From a checkpoint of a small mixture-of-experts model trained on Wikipedia: 69.3M parameters, 6682 steps.
Below are experts of layer 5 (counted from 0) of a mixture-of-experts language model. Rows are named router (the router's row for the expert), up (a neuron's input weights, with its number) and show model dimensions 0-159. Each number is 500 + 40 x the weight over its row's rms, rounded and kept within 0 to 999. Numbers have three digits each.
After each expert's rows: "comes after" lists some tokens at least twice as common just before its tokens as in all text. This comes from a sample of Wikipedia text that the model never trained on. Tokens count by the router's weight.

# expert 22
router:606518473498498494504478461563530467484569443523519549519541493522496494454441520504498485472489460498432640432445543492552452501478543494521496497541459503490466476482494505452497474511442500552545449460479522484538569458555534372470544503488518393528497499497491465535491494448494525535525496520551450351469518471483450440483440489467486512521507517486456427487494542520504498511487529487461449520543449488487478454617502479493447494485535472490504477469513510548521500423500513
up0:475519442504415525448437490519537532498532569495485447500523429454529500436446478484577500544537488522496488478540561465460495505479574499468501505419458491453478465475544520490503505522440415455476481560503490513521471520530533424499492519493483451494487549489533469525445461560459565514501480545492557484514471430471529510457516540585486514493546509492590543541513555500550523589546530440468520418606516461454514475568480517468543464484501461451468533511499602428589525520550558
up1:504475501517535530426523471497561517514491460515540490563514491550499535495494510546528560458516523544490521510489515585491511465528498547460469484489505488532420469421537552453557508535449504564507477507537516467572527492432537473485498555527446516534536544472456525495557547455524493474398506520509568446507499495535531523460541447512516526543481499507513502433542530423542504573531523488483451444504446461477472559516511550602540483507512489474457502460462500571492492533506526
up2:514500455504513566531539467426447496496525448511572497569501539482507399476564471472495490547510486555487510539511606512551439519493543473523492525457505502493439472593510468472465463559522528507543429498569488516490494478501461475524474485471507489485528470487461532457519501508501517534551560599598494473491531507460477478441513516471442506487418497460505498541543546535514445497438528483538414470515507559398420452493486458495445523529517482526594495509502554543474479486563520
up3:544523430536487548513503529459567485515513537539499466559534502510570528489441464516557584531450477536482558518487478544515476474471534551453535467484492427414457478578555560542531488523467446451478485523530450457469524482469499497467500599632550463437491531549496469511431464476531469512546417541493506523490421521545491500524526595534573454535506525509584524468469487503483524499499506533487466488486498485472509460507514458521481486449485510481475547538468504541446531523456534
up4:509523505546555567571567509550500536520512478547562529509517510470463534537496479558491533527443517575458575503465536408535548499506441434525441461481540534524516502581486549545495421559513471448495506465474513478490457431461491504462577446486442403472461515507530443477518430473447485401493502498485460492510532509541407505509446513443486559536522487503539497539571505513451431462472509431562500500481507495465507476510563471447492490472498547579529533444511522522455489427545498
up5:510439472464490457519506475473481505491556523498499584562475529516501533449497497470432524522545513525523504521512574489511473503504456541528497542479502552503510531520461464529529478560533535568451490508560518551487501488514486401593461512494530454513473364507469448531502481507534517459523425508454545514424545515514483544551487470406514446484497525540531477506473487532483551512500522505504483517482468520432472453517518500448445548552493515549540467484509441538461523473501551
up6:453527479495489460520516516521481463522443517394483547503567509500505514506518422532525424531471433477545492443566542513555568481555511514550451517483486572485498510457584484529570499526438559491467533448458442486530510526545520452446466472547521526459475557452447453529439509454548513542449522454485517453470505501552477479512496484561512474504462491491521532488490549409555449407471485454501514524554435412402512496466510497494539512505510501466457515562454469466509488457500512
up7:473495552487533522549490510465430493502493484622473514535503445464509540473482461543466465544480459483490483540464462429498474589521553524428468468521523565523448397513560466539494462511509395519541485511496496529488491563444525512529491541491457492513532464547548448509478495531519457446549357548539511452423501509465470474473491501514496531528512579421454512454527527469425519545486463474480532494488478487552450495497484471455550463518486508525570475586523518504489570460519577
up8:425484459483500492495513546461581548488523495542527510575504482494460493510446526502433539502533512426470543569458495508517431499490507475497513555468499480470451445478492528482521535437452480519499547509511578456437493420478541462521505554522491442573495533503503516475498508482433511491478543511501449475592490552553459435449476584524498494523505482544464504535425502541486548458465400570501491581449458519342474512472476544469516510483497468467448508472497478444510477473461452
comes after: " |", "|", "==", "===", ";", " ("

# expert 42
router:486588524459515522538531490466489551532520456547482510549546480528475493461450508497534494516540490459512477539543523460461546507489502501477397530477460491479510541423462459480519499418427538465571483463506447470527537517551583537491521496461556521486529581571547458518491562588437504473472442495478515511492497492493567565517465484494566476547488509491488518507487461498471531485484520505533517428439493521499499478471496478469583527511472508390500512490450492498478551503420531
up0:534499455494475396478439447485496511478513532495502487497507487518534542482518513507490534469468494537474509552523506541434527496562517553525477550421526497465496572400524514530566427562470499435531569408598528424582633466487601469505487464438502500508532488483575462601548557549444545410513537494457518525480444452518517565517543495539475446548461521535540468490549531543512464461484479527540445433486468527511520488439517484453520547483506431431488525484542535498508489515429510
up1:538496472491526462489485500488507489458536515483483562498575468534552535491403500458470506499587529538523565494564483516463453465578460502559489487471481457559445454445524506505493471543458505497530482482583465567486520554492475508533601466467483465496435495418466501481524525562559500562487522453451530488464470503491549568529494438525439524476474518562521536521509501602552471576568450538489486533505519487557457547538497519400485476563552524462489441479450500506458514510480486
up2:568563516452489458448474480478502508519503457517537498470506446510492499432460479495502516511456464492485513496514490509451583507450528423513524500452468525431420487546526473574517438527513541423529428483487456516519533515511493560490474496542513543468557508518479461543435463448545438475452526580535475549476497394455518551500537505511491481555453540506507518553470388486552512497467432664524547538509441495495460537471499523542558531518469486470472505541496515518598556583466518
up3:444506527407534519514523469580518549492452508581529486523502521503459460522583454483504478500554498543476542509536442523498480437526542499516489439550423441497495518524420524483481541458516451475568455499524433509480535546491489488543597520527544493585519509505464562480510496595404465392447413535525523493543548438508480553483554507566491542513507553480541449460526508510465483487479565489438483524428560588499480501555432460539494558469537566518385484468442497484465515489453474
up4:511512459477502530552455488463506452501515480464508464505546481524462510468497502526493510550485599499456485475455493563490505466503540455468483482525469513481537471511458504488512481512515539493511433512513504454479512554494453493546524617496531437513430470491576536442492470514465469448481498542464558532480458526491488507483463478598519417460466473570452558483539510547608435505442548443531491461517533503512554529498544515456478583416497476572510522526522482518506499487544505
up5:507517532404516425521500484484541514493515485484533558527445466512479473507437541487501494441431462457593513543514433404448470462417479527429466548566412547513482503510507447545506508477553500435515426421479533532521521568543406509499564544450567551468489534515527464571533449523456495488503534547509438491443438514552477523527533430507514551442544449483578528475443494564417516463521574457452531500526479515572534544473475480451462493446504475500495509494454514473524452504483511
up6:510425448471506476482520503455500511461544481442553519500571527517552501525515491436556530507467506586528527451511469460479518579503479569428468500433469545497470479535509457429478551482503421500516529486517501488487486484527567434530517490332519438546462576511521407510454493515477493542507493505507490548563585410418548492455453507525529493511476553564512489462496546493471518509551469529518466443494516525523571465493527537494452597479512493491562467501488408479460492506507466
up7:531474490452489488480458571469537517563535564521507457452452477459491542514479512523540553517509456494545472456563527454482494482482470488509450473477481542486526510539512589500539514451490544457576507498489354380497586589521480518522491456504584467472517498480559491464512474478482558540480512462489536421455494530455493567573557514506510451462469537504482470479527481497567472479498543513459481459487578520454454524450539483456453527537492570471435460468404503492514545521438500
up8:477537480532528514484550395542546508567512410526446487527473535450538506527482507508436453412530495513445522613525506517535442488571506564526527539480480502496492564470476510537488574482457490523545473497484541463499447461506625561464538506545536463478472532540549533521477552555461512444508438500508460566459530449517485529446502527556555485496561551528471472504489454453552499425549480486528448489452483472477490437465587480470518504436552514495478507446452504518493510482443477
comes after: " |", " ", " a", "|", " an", " MPC"

# expert 3
router:422492463461553520532419518455521521468505500521479503463575461564446459435491536465499527534502532435530447508515522513549446507516591500447506489452492408469509430453555519462540503562477495505485488519445435528503536528491448395464486506498515496475565520479425511528520527484470490500511548524475483448485461465518537508488539513435496432508533519542497510516475490454575506496456487469465504445477534502513507441471571492465530472434564485534483467518512476503449492525506463
up0:478507444497511482514563581464537462553491503527431543488480472587458424458447493550522442574542537552496505480462482425472481485464506581468514505464521524493442517526462545466511453499510447533528506567491453553514456476479475499504563419530434603494540482442493562510517477467463499533487566521511584524481486476496524448489511549495483493535453511459474418531548472545475430529489530435479507480500512495460563544535453525520497505470455518531518488509504521464494511524573509
up1:474502430511452488497484499506499540486513559444526492477563524533425456511496535486521532487484537472482423523508471414609491464516536495533487543463446440551491402476558537494520486440458515455382521511576499488495499439498541463499504481489467469495463493578469482527519542509476456510497532487462568455503561530516464504529496492414451538482438488506516482511564522493436491481468538523530572501467520503518542502503456496444513428508557480525506435503530507483528505395526558
up2:436516558466485579546518488464523522451441458474511507495492484526439501485501531453480539473411535505517524519471526452449446459513443503489505553474562473443460461531521486498545507468467548516495457538529508504475507497523557505529493484498581507617521512502563542467458500486527447453430483479548517522468491420439464571507498507394531477454563466527502565513508495445468499500484522599485474483463496493516546552421540509509468581495481553578489525542543478489516489595486561
up3:554558473449554479505526540472456531481541425516524533487615498458460490534531474531512523481499510523516488573481434503543497560482494519509434483438424547457508517519506473505533514527467475483528563471582460476522497477486540482524546472512506439531523461557457529512559503531544463451508547455536466451468545509620479451448445541512466519469558436538465520499489485500533456474532494479508508525512600424450456455563576501478587418429449449579511494484554494498473487508472462
up4:536510490519511542496565481463447542486591523513475368608550463596523499523463522447507444461491534479423484525506453577476516524530415427427488432477487433473460458503516503499457456575520518519469549510493508487459525505520486469516530431429555427509516511494438508470499488435494533483472548570548484501490507446547493520518513469474454421457501517581477549527434433412473429507470517534524552521473512493534561528544464481432501478442489456459526466479543556516564466575540530
up5:467554492533538498607481528478514508464489510497372520499534478572541547437412461467499537524525544466569521458487482423531477461537479509444483418519469487482484465511556531479576526509500521565497490490463505495503538544454538491494502515468508451501529567463470517495478466515550527482548505479493494460403529479405415458508516510476519493562533538577442492590480484457578526547492529494511539554509569535490462521417477525471537487505502466515531548423507440553444417538476521
up6:479501476481445564545503536551451474483477546480474484459478425512462535531470548441497495542508503498477502529503537501432477484410531482486489456494522461475455469574505468491543505564473466461557543526495484453493499486553525473524509547517454578505578419498566582547512569526589458499491592521427561509545437446549439494496471526499510442524483502527539484553520515481490551536468494497471480485493470519571453553485495546520433513567482498503469412489484494446445519532512569
up7:483516512446531467527435469487493493518494580482526524519436484457476512510489479484504559583425613475440473526439553566550526475442542486503466499469493499468490490532448464481552504464448559457501550566503484494464436473443551468511561546543478439490481552508419408457559544577533524484459495405540472531477474471560515511575520490509548492476524448504482538512458513483481506587523500467510515441503445510440524497534504459502541473530492476482499464459528492531445527581548500
up8:443457483559486494553571465476463557490489565472504480482503464503472495427442521461481505550519548521496486494493490542473469514453590494483522515519522476453467584481434531461441469464429517551510492463441548501508554518517432482503528497471483522503478456488485549540427503574545418553495498521462469464460493481518445434395518550551519482494479452535441430490469485515519528442399564538511534489539516486504513563571506478547462471496497502443492429534571513543533473507523440
comes after: "\n", "-", "N", ":", " Preced", " Succeed"

# expert 45
router:577497548511517497514513481479566521523515476533446529551542554535453441517560544498503562471543553496538526449407473557496556488433536488443477525564521477469508462426448502499489523566455517483537460450514477473407525393436527526506524445534488538493465535424522476438499499458533468499561493525511481507555508395471498528480491527583491442404465503534523451530549556474488521465528481479531583498505496471488520455446480484524430481476401412519591423430463488468403495508544496
up0:500580450470424600530573529478553484473435494504501556526568432499470512437521511519556464515510554461529503480506488522470510520478463484498535469525441508508504480465486572493448533479470515478560512538542586424445416474483567480524481446487504517522478555451541455491492520484529527424496461577481489383517450518477499473513494519521450572552497465455514442532493453484491490464544492513552570492460461494507506405539517499477495450505519501540497502464519497492383503433447486
up1:509452525479591482519516479544488579539558517490441543510573539484526477566551483523472578541479588546537461533455517500492438430487482445479511512503580462500524491440531461477481485504466436504556482511494496484546455509453500494495454476455473554399484493506519487477514441508438489471524529520527531560471482546553457511549508499523491464437419470464441532519473509543521506486497492516507564442538524514470530568463456499484534465524489497512514434459515552520421531551520460
up2:470488549459450543486530524501545503576448528485503568597528535555470509470412449488460475428477533484482521532482471486521526468521489486454574579502517558467500565523471484490544554463549546495485479509470556508447505488454466486432425524532600436484514544544542456533414542495471493421556546498471518522501518461456485436479461525557476517493505526475538520502423585455452490492483540405490503492480467506487556494494479542470499548494495566559478404458481573514473555532485504
up3:487484524483589533488477553483510530387516501488489469453538581488461478495483463507498496540501477499475564528522455463514543503508483484479437556506492499478497417514529514393493420531489476526558484486525485504453451504476537468568531548504427508508357511432527456500530521503481504438516512487524535492512504460514445502427453495523508499462562523480512451440508459436538457445533476548508531618585505489556541530475518485558441447482407438533533530497457510499482486486486510
up4:506516533468547462462533474484517486523510504527458521433499561488546446494505511508499572446476536494471557450491568541553484558558457440495534459488390468495484502510518509476464457514552581533573424457480467477576498476453550485536427518411528492463441586580526532479486468446522504526537544483571515513483529525488494497503524488599488476477469478518511451564458442466461433487478526466546492486435488505531541529510574464466452427519440437492512510492457424544498505531552532
up5:522516536463483551554572489391598426497487462449531482485450434558493479471507584512476472488501519478491559526531479470531536467466540463552510487537512507527525471439444491497481521480424450615541551479504529483472515496525454510439469455533526491500555468486504511490481471478492477435529508528464465449524482487570519491443503579472489469425535439480499503481468481410547439503509454483515563549567440516547495428513535499479444523520485455534544450494505550475538457440502496
up6:449482501543502527546501523468634490511560475457485480557414534496405511566476522451502524467474487504511500483513423554442502511486480448605528542441479428487514523492429507549562492451496431501469450536397519448505464450436538530474518444521451444484563554520541473467527524543455566499457494553529454509436472493526473508487526501480494498506439466527495466478557587516564508472456475560523466469512470460509534495535513525471489504402458464542513485453492493509493521565476490
up7:533499569428530456486508481568576534503478514526481532585453477534561449479488479462512536517471513512533490521497430560511528496479443504467456513520580423535417496452542529453550423531529540509506429459460557465450506552478542530485535489572442538451571534510603524410481488572489477434458507478555493470532492541531481522493531490508472480497456579508567415496391519433453472528471510488465532481540471485510565481432511493473599468516462497468475516458440510469503526480520551
up8:527425507498522470526535511413525562480491533528539469509518468474483438475480525593516487530528556512347504459440534455474558479548577519487420507522529540469525526434524497530457474489534458449565558546438564536487467498495523484499477440506508522541465518469418489473537490461557502514591544566542447503498529473434516440412481566532479464493485546640544510520511455478454543465531485484491528433492469497510527475424532507507533468462529448485463513503461504506482464562478529
comes after: " the", " a", " of", ")", " population", " The"

# expert 12
router:557517517536530415446462499509432509586490533510532479537340563424548525476512458441512560575529526492463496464489485483479502530491477530463469523562511501480540563500510487548586506520534469496458483507512546490568460569571508498548504527509560517485457472544525544497484553557528498526471470495515543482543456518443515433542516498452574565476526505493460593515504499542464426519509501523490514578479465498451502571557450579451471511452460536492505531465503516510529544483410491
up0:520498529505427570467477532539497458546576477460493495456507452583401453544546454579507470530499559526492549564490480506551478435523514593540546485518523484521505465578563509519466465515473426464508419448525462420518559495496467493469523463456486519442485519528526520514458549499574478456551525530529467463472495464462511520560503467511472471511480500529570534537442477481444516504495506472494494498511493368522539409406471476497451493484491548487468493453448452562464586495536515
up1:554517515462528418444466527469513489495510473483512496489496460547436518529529480478499456530447486509492543464531460532556549462514478530489482456571505496582492434516492497446489514483427400489456484579506499493557505520488479513519471410467478482471485536571466407473517567457503479513480455517511556467442457533495494518504477558530569445494486524529480524500467483490473474456569511530498537510604528552422525524536532461395449504489483477560502496420561535465422464475460473
up2:453492536513511498563530518499551442540493485622529511505568527486413477459496509477524432531542517588519451441535494503446478483457478518427536572430532512540465466489553466493507481430465529397543454473527485430453487458528485475447481557445520433512486550541501455446497442481513477492613536459431497551461478494499451494561506485499558546464488484474527481565481492503588392486482468521536501483523579550543500469453505474502568562509492533483503505472515520524495493482485538
up3:535479457562452462473499553447519459522512486531409490457528439516506494436462537520496519497486430527536469514436471414566550548528519462503510444478477461525474508540466479552565559503525498562534502493528499360525465478498435532512518430531563569455498484525526558522481484500498457546586483496491427481506442499525522523476567451502498450564516498455531518497486504517494441507547581461504441466451511522506520466439547513484458486525600488457573492502526535531438499483472516
up4:532473521510465528520530515490537504534510521608484560560440528594512474547489551503526515537518436560494437521493466399504484500535521452473531518425520494475452430515481479516508565424497523477566543459496498526501427558495496467541447537546476461552630530523513489517445509518456456493541480523499510478499499522482521441442437531491448501574449492538537485510458527452547495496558536578480481539419546510561474571500468507502435481486493457482584513441550431473439453450432518
up5:475494511466540502505491535471538495480511508602545506582513491439511597558589414526496447515469543462507546489492475570436537446522549494521491537524474479449473460480447474459494538524493458484535439474576476518576481503495474457546493479533481495543468475451494436572493568483538493450527464459554524550491557479509538467519404479554462492493518531491510473573519492487461524540472485451509521509520498528433517451485513439560450551496552411569526448457494513482488467534447508
up6:522409483448493523483475588453580461467510466505557495616480466554407498584540505500491516548513465494462508494469510534513534474524465519464488507456522492403518506570531494484534484535482482497467493511611538520497533467544518465500456419496503551597469524467481437516485491546532586457443583509569532430468539498459475484461472539509487489563472519565502564534521492525452445515495523538497495565443577491500435509543489445533462507613518534552503548492464564423376468492516511
up7:506457551411544485518456503591564440524597487513513488466478510523531539478545522480514520470521504512497503507493470485504534516529526501461507461474528438535546449455427538531606545429474496541583535448510580463499490485546486495516507558452470554500461473463521529476526505469483499569512599506496477423525496474518522498483469520494544511487546496488464507533489514445501515566522454416503544461598509451519526464468549479534487556509472406469494538442425546535437524516462462
up8:592474448551544498480491463550515535431586544528501480501541462517489451462508486498450551497524521537489491484503477513567558448562534466475455470462501561446479384517548395453483462439491458452563425490455465498514422494490445519470440561479567433470462444491511445560602535535523466547511461505484481489460465507529570457520528459446513518496491563558472502500459419511496529506510492490487476461514526509520473495465527459533492530560437499507546477460537522535508526474495492
comes after: ".", " |", ")", ").", " ==", ".\""

# expert 43
router:491515503464524459501525447542546497434447466469482507515512526569531497458568517537501502514469486543538389521509602561530493527442476495544439535469480530392498439494426486496507483494527548435431534561514522483496490557533507536467510491545536520469476489502478502517472515453501529527479522465534413512555499535444545514460482436512517552500486533500636545546489481595494487559493478567485486559519459576484531514454521504504605490508547562503501569471522580414542497534497574
up0:504456532479584463522519467434524470472534519474472434509440498491527506493472544492566556527517507529551447568455536480456544585423560515518517464491470476524404557408508535489505442494515536473539476476557535480481496457448507468484482463517534508550603467422492479455505519520396533468509503516530469531466489460459493525464484503502555507531509531454528517477460544396551527532491505572493469454493499497508426513462474510595475458473483454473445515467443522554517522567474483
up1:541505462520523469488472477489547478518493445405546516547432465460477489504556466410576525532519531532520452566574486527476541418598520450487584481515524492482560492475466451517517492523535483556527452538489504532505465517534461515515554480573487534488452481541507509526497468457484451511480504498527478418505445467453513483432486478526422503517492478489522458514513470491540503522482469535558498533532512443535477501420546541485498506445425445499507492446476526509547494501646500
up2:522525468521466493595502516464540477418515465433493483479468517474571501614505463530534495474455467458561531604424554542491459493485541493551468527494515439555519512424434485500443543462473462440477489563495519475465564572568468507448536538484530470542491456457503509505521545481499498508471455509482536498475510490495439498489457477471564504497499524563545537473468490444524421459491541537447546510472518468579441483521506487530450488515408479469465544438569519544511505450470536
up3:522501467477504406542562512460542467472600481429454569491528480485488525485525532482551497523435433564520467508568641471524483520511476466488425526563463486485476533514528492459573469463543513514490529488525508442477528505479490526417501545503572538526479532453517516501493520432436528496469451469567538529531500473469582531493491440484455551508462477522520587524504520505506522543492522494543430461483525460521536533528558526484574472416510551546399492554555533506434451504497525
up4:452476463479492478539550609484537476461447519540466471488481493540507556513542475528507533518486455549552504481506479427534517450447480513538517454431517548561586425433542530507504500577396496479453551528491455481504531482461574485516502523495466495514512593407459494500530613548491485439536474450517450512510569492508510527464444496491483606587451533497524435483509465433463519448534485461481518446484525478502510482510497503500479461478506537507521496488486530521531540499465504
up5:507536486457485389472560503436491490516544493588493544509511539537463542501524480523559493542551526597468500539439552501511479439497551497447568478471507535513581506442490537500466486453465423454486528488477583437562476497483544550496527525517586509527525471438392422478492472438547498539558498481523487454436494439518525456521479442554504571486483491454521535477509504472478486485493455431499569541491519458518462466461536556487418563476545546433471486504508592456581505518565573
up6:534540447520586505506453479560570449438471497553555466564459427599505509450479535538481511522482508453525458487460429501482507468486551459473502511501508571506499506528454566530494493442551437506549513546434478477521552523425498524483529495463500489433510466551497504476441551583481475510441556512553458484532559449494451477497523488489513478511440457512536485535486540482518436501502506530578524466470490496520487455556485486485504517615506463528527390477474511539483519496534500
up7:476512535476409448535466546472549539623469459451505519479494494465519533501534487516535528456519490570559456523544538502507553458551491508572528511500540543524511413468474506527480525515534525508543504501438471462569561506493435483419502571472510560468612523482523525523416501564485518544451473497466487552533412540501492547466410478493486489475530496516559473525461497468532440477484481534467427452507536526469566558461469487386479568459516478479502473460443487507484491525526536
up8:541452456525525548518561454429493452465473510472487515489532447571447563468427503481498575566512483527598496485520553552512434451495499460502429522448444495493531595501490531552509513476506532452525545521457449562503508474475500566475483491491472550499566518473443438440430548524502465489547535555519443560492483527518507474522562424547450526520502508515525511506556508509559459499512534491498483499542522502508471523467523536568492456586557441458516516509572526535570476550525460
comes after: " |", "|", ":", " on", " a", ";"

# expert 34
router:528505466448500577504537514547489463468537549474566503498507484574520511531447504444490520455497461487463542529486534474525479514507605493556513456503488582490464555526451464471499465434545481541543451502523436484416539478478496522549477542536464501498505456406572522485469463439514528580491418551530465485468554458536450481533451464524513454471540531466488428493499509486587503443478527499486474465486506423512472502531463489595452547422587534453556513535501436510519460526433509
up0:562497526442462495467556449465444486518560530432545407555475470505516489532446483507485484472551468503500510576512515449545550518550452495532526517522603462504493454513518461466469489489529488584546574479484437454525493511440557526482499499435429493555525566561459437477517560531425491417442470550523458520434516435549507511493469499443477484447520445460577522523521541483559470463477472561516550497498463463466523482518529486508551460387497520511533613484460524530494488493490525
up1:365497443449551495449497446492535487514503532493481540431524559524513484513551565531558508511528543462523510552492526473483536476480528518561472442480498498561443486486373550525514518517519487456584505473474491484508483534464484553462495499584380493527444549552504547431499548507466491488514460511539464503520604480549464454483444430489540522515457505462440489523420462515524555500517527511524528437510539466582481508574496501457523515446504518518538526491489464471491423462529560
up2:466428488485510523479479532528530511452505537469554516533480462591465566466521448461487480453386548441404497541498490495521541424503492498434487534528467524446607535482537477515465516491496493467471443472498518449434530466562513549533543515549477553505483532444580465507561450559487548605475582504475545532488450506454466475465524515474544480453550481511501433536479503523494582461593505521516470539598515544483542519470414494499450536557536487405490477584482486522533480496458552
up3:528528472457535539438526467515506423464519456508534533460499525480378545445469544561510514495530508472508583614503435528465452498555515524573554514450489522481524480456543494467481467446468447514517460557520461496449504487513531511535488535515497499544484486526566440459574515438533489567414465457508470472538602466464555543476458538463525476477475499458479512490587495499502478458590499481523451508556548447502462523569512474459462584486551477460493549560518507469520479468463504
up4:523497539521471538493474427472446459433429489532486491539517505592544562453524526508531450479575483540463556519525527529487470534576555469454487447492440517535467502563509501464494494466454490510566565533516486609492515534537446493515420512438468531440527471517401480464464512474442501567539495467475395494481508562527522497529491513479511556484455490503505554462577645462482507487493524499581482508485445457479489478578440501498546522481546543497453523557560485560429564516474460
up5:511613481510486483524529586530545504455529469485495472488454573517500442462513565503515454472488490509525558556465504465448472550452492535534450492427426535519439587587555577519512487477536486520526491545543502495543479468407447503508542494551496568452560577511502419521460440540459421510427517546533469502509479448487495529454518485551501558561469536492570501523545523526519468544479480466497480496512525528526435506490519490517500453605496519495548464527579493544455505475501508
up6:477485501578556502469518568504511417544478514460510531465504469402563427530523482508536531532513536556523476563535439535496518514486543483593463495459460476470454531528459484512486505549480552451541530509526459427533502464511561495504517471485482495477485468537504471586507538438548505469495534458499450484502532444492579467527472487424547520507549537570490474506495513457502447445500524536462555556467433494580473442534480559472531510552531468523542514424465455471533503485422482
up7:396464457526554506491582480509511514479526531503544548555534522495531493497494478512483532475513499475494557538436549500493532503544507531557542488480556489533488527387494531471511461491534489524552526411528429445425437526464403530448487512514474527522594454440514464523516536501444495438563435552469588514454462453519501516512437480485494485513499451440453494563447587552563536419516489531469458470474508483508461475449529449467534486530495529535545457544470466531474507558501546
up8:561462506551457519566514529471520411476546510401540503470529508437504507496507531493459508477488446528479416504480505543516475531545476519493537578420540503513493477522489525562579505460422496451494493579511554490455506489526441490494458510570457554504491494499540487503429520497577507547480509495491517547435545529516467498454477454473510476486555521498495539470485467500516498489487609488444546427456515493539540531487486439548571479491519535436402448507456454435486457485537507
comes after: "-", " •", "|", ":", "/", " /"

# expert 9
router:498490500467486542458423506526523515413549405524499523494594487405519455492523513466512478462471501449496437492457532498476558496559508436506517438536488532522472541562486424463487503522480527513553466514534506564462427479464474557460480454487487485496554464510473468484477486515466532387501456566532477526445555467485417509509464513448509471493491564390481464490460493468503463474482534492551527506552533557539503498467460518504497530508502451496583483538539513522493527497477492
up0:455492472569564499462490572465531512445546496475512533533464492508560479557525484436553483468518409473460470506532520519539496500594539451527460522532463475449492540495580468574541512512562517516547474519485499488446504543551470516476519515511531527594582536505532461530484465478467602434440428550511523466516530460480496499529493485498514496401431569475468499459501504476464523527518477564512458402491521481514483516485498486589489474524448478496481543596545447513541546506497498
up1:524496441472464517438462458490529502504520466484494484484487556525544513481432528521455505488500460528523560576449599458526510475542492566463474467558549512507492471451504528495499511502534441504505434512542517553533521450457539419490498486433543470553449532482474484505574528521482567529548432543512510500547509532505520480535429479444386499512421484480526552584528483422458513527418542507472478463486523498528441463491537545520483589529452478493506485530523514495553582567549490
up2:552497493443481494498481461530488511436423492470547539519515455447536536445487509500452534461519517493496525530438460459455500512571537435538460440465489570516511567552468522457519467526493482508522482518492498537501531469436511473472508557498520476479484452519526448417411499526565487486459528550488490417482571495477455495502524497599504523477495555508533569501510525449553488494529529526493516511533567417416482548518444510497547528628450488494544473499466593528492488388455528
up3:563493463507493502520537413473510517413466455532534490554511527413488540535515506515506488442564488440513559478527552464490453511572538496456465547489465539492541528494563569506469417497545453467466381456602500478447497556470525489489583414544551529547487561502566500515454560498512449474544482527555459536406414478421515437490483614459504513471492577460470499446501529487566478527530498579544537516521501527533558561471526559426518511503476501456551504588483489536538495477481546
up4:481548460495453536447514513487561542479421512474473476474543452533515522540559570471454547519479533470462548515517499517518495484461414441516464538532531487458565550505510505394431507479555527494511537459509554531483553480511445517480537502524445464507476462440475351595507412486472489479507446439542503461427480526521466534564580527492493523479543493489567499521529499480514505471442527481502545544518516585542489488548478454516475476523520519501537443465456509453502442527495476
up5:558467536518527429459464546473511476514526497451477508451498549483438513488514543500508503524450542488495517501487507557528527557458416492483458432513480499559505594477505470456464517529572520539480528519571491531468464463506493489516498476471380450515578466512466439487486504527505510563505467548474576454489528471427506516481505539408467435514533518452574411498482562420485434476513518497527493477620515514512533508461537514452558584510479532461475473474507510582535504501579507
up6:518520546460494555536499467455480441443498471552523513541490551449479526483489485511435464591498521411548500523505499495555490545501509548491572400459481491526475515460439515515532508525514538492441462466592535449490436493517486524494544385521500481568581495549468447484430458503496386521533529594589465542551552532459517508505414530502525472510413465512524488475510469461485483516509546460517471504496467483490617506458522514551467545476522507505561507507529502516457542544548518
up7:533543537524508506504513541455502583439475439568509455482560494451576521486529505459548458547557511466484514509450511560564502503481480531500476549547456527461485495525477468462535519577465431521523456436548511535536528491495476547526492483454526557493425570555539487550443505504445554497546455540522485546498508473497486541513483505587503535453436564530476438493523499474385511514462507451506486524498483494491490544471545452537495473454527437486505413529489503494548442542481455
up8:482535518568412555533483503468542503525496465541515557460483457460535545461538525519470521482524483457530515468476479519530508493481483458481424477541574553518547467448518454507532534544507411524606537476452553490475445439495505540515513438469407471534502468499494520444503522453437488478483498561516513486458539455505517505430497541491351491435541472468544472525476535545491469445472502469548558441501504481480497548459506561517509619464487515557544518524598447462522526504527518
comes after: " of", " in", " to", " at", " on", " for"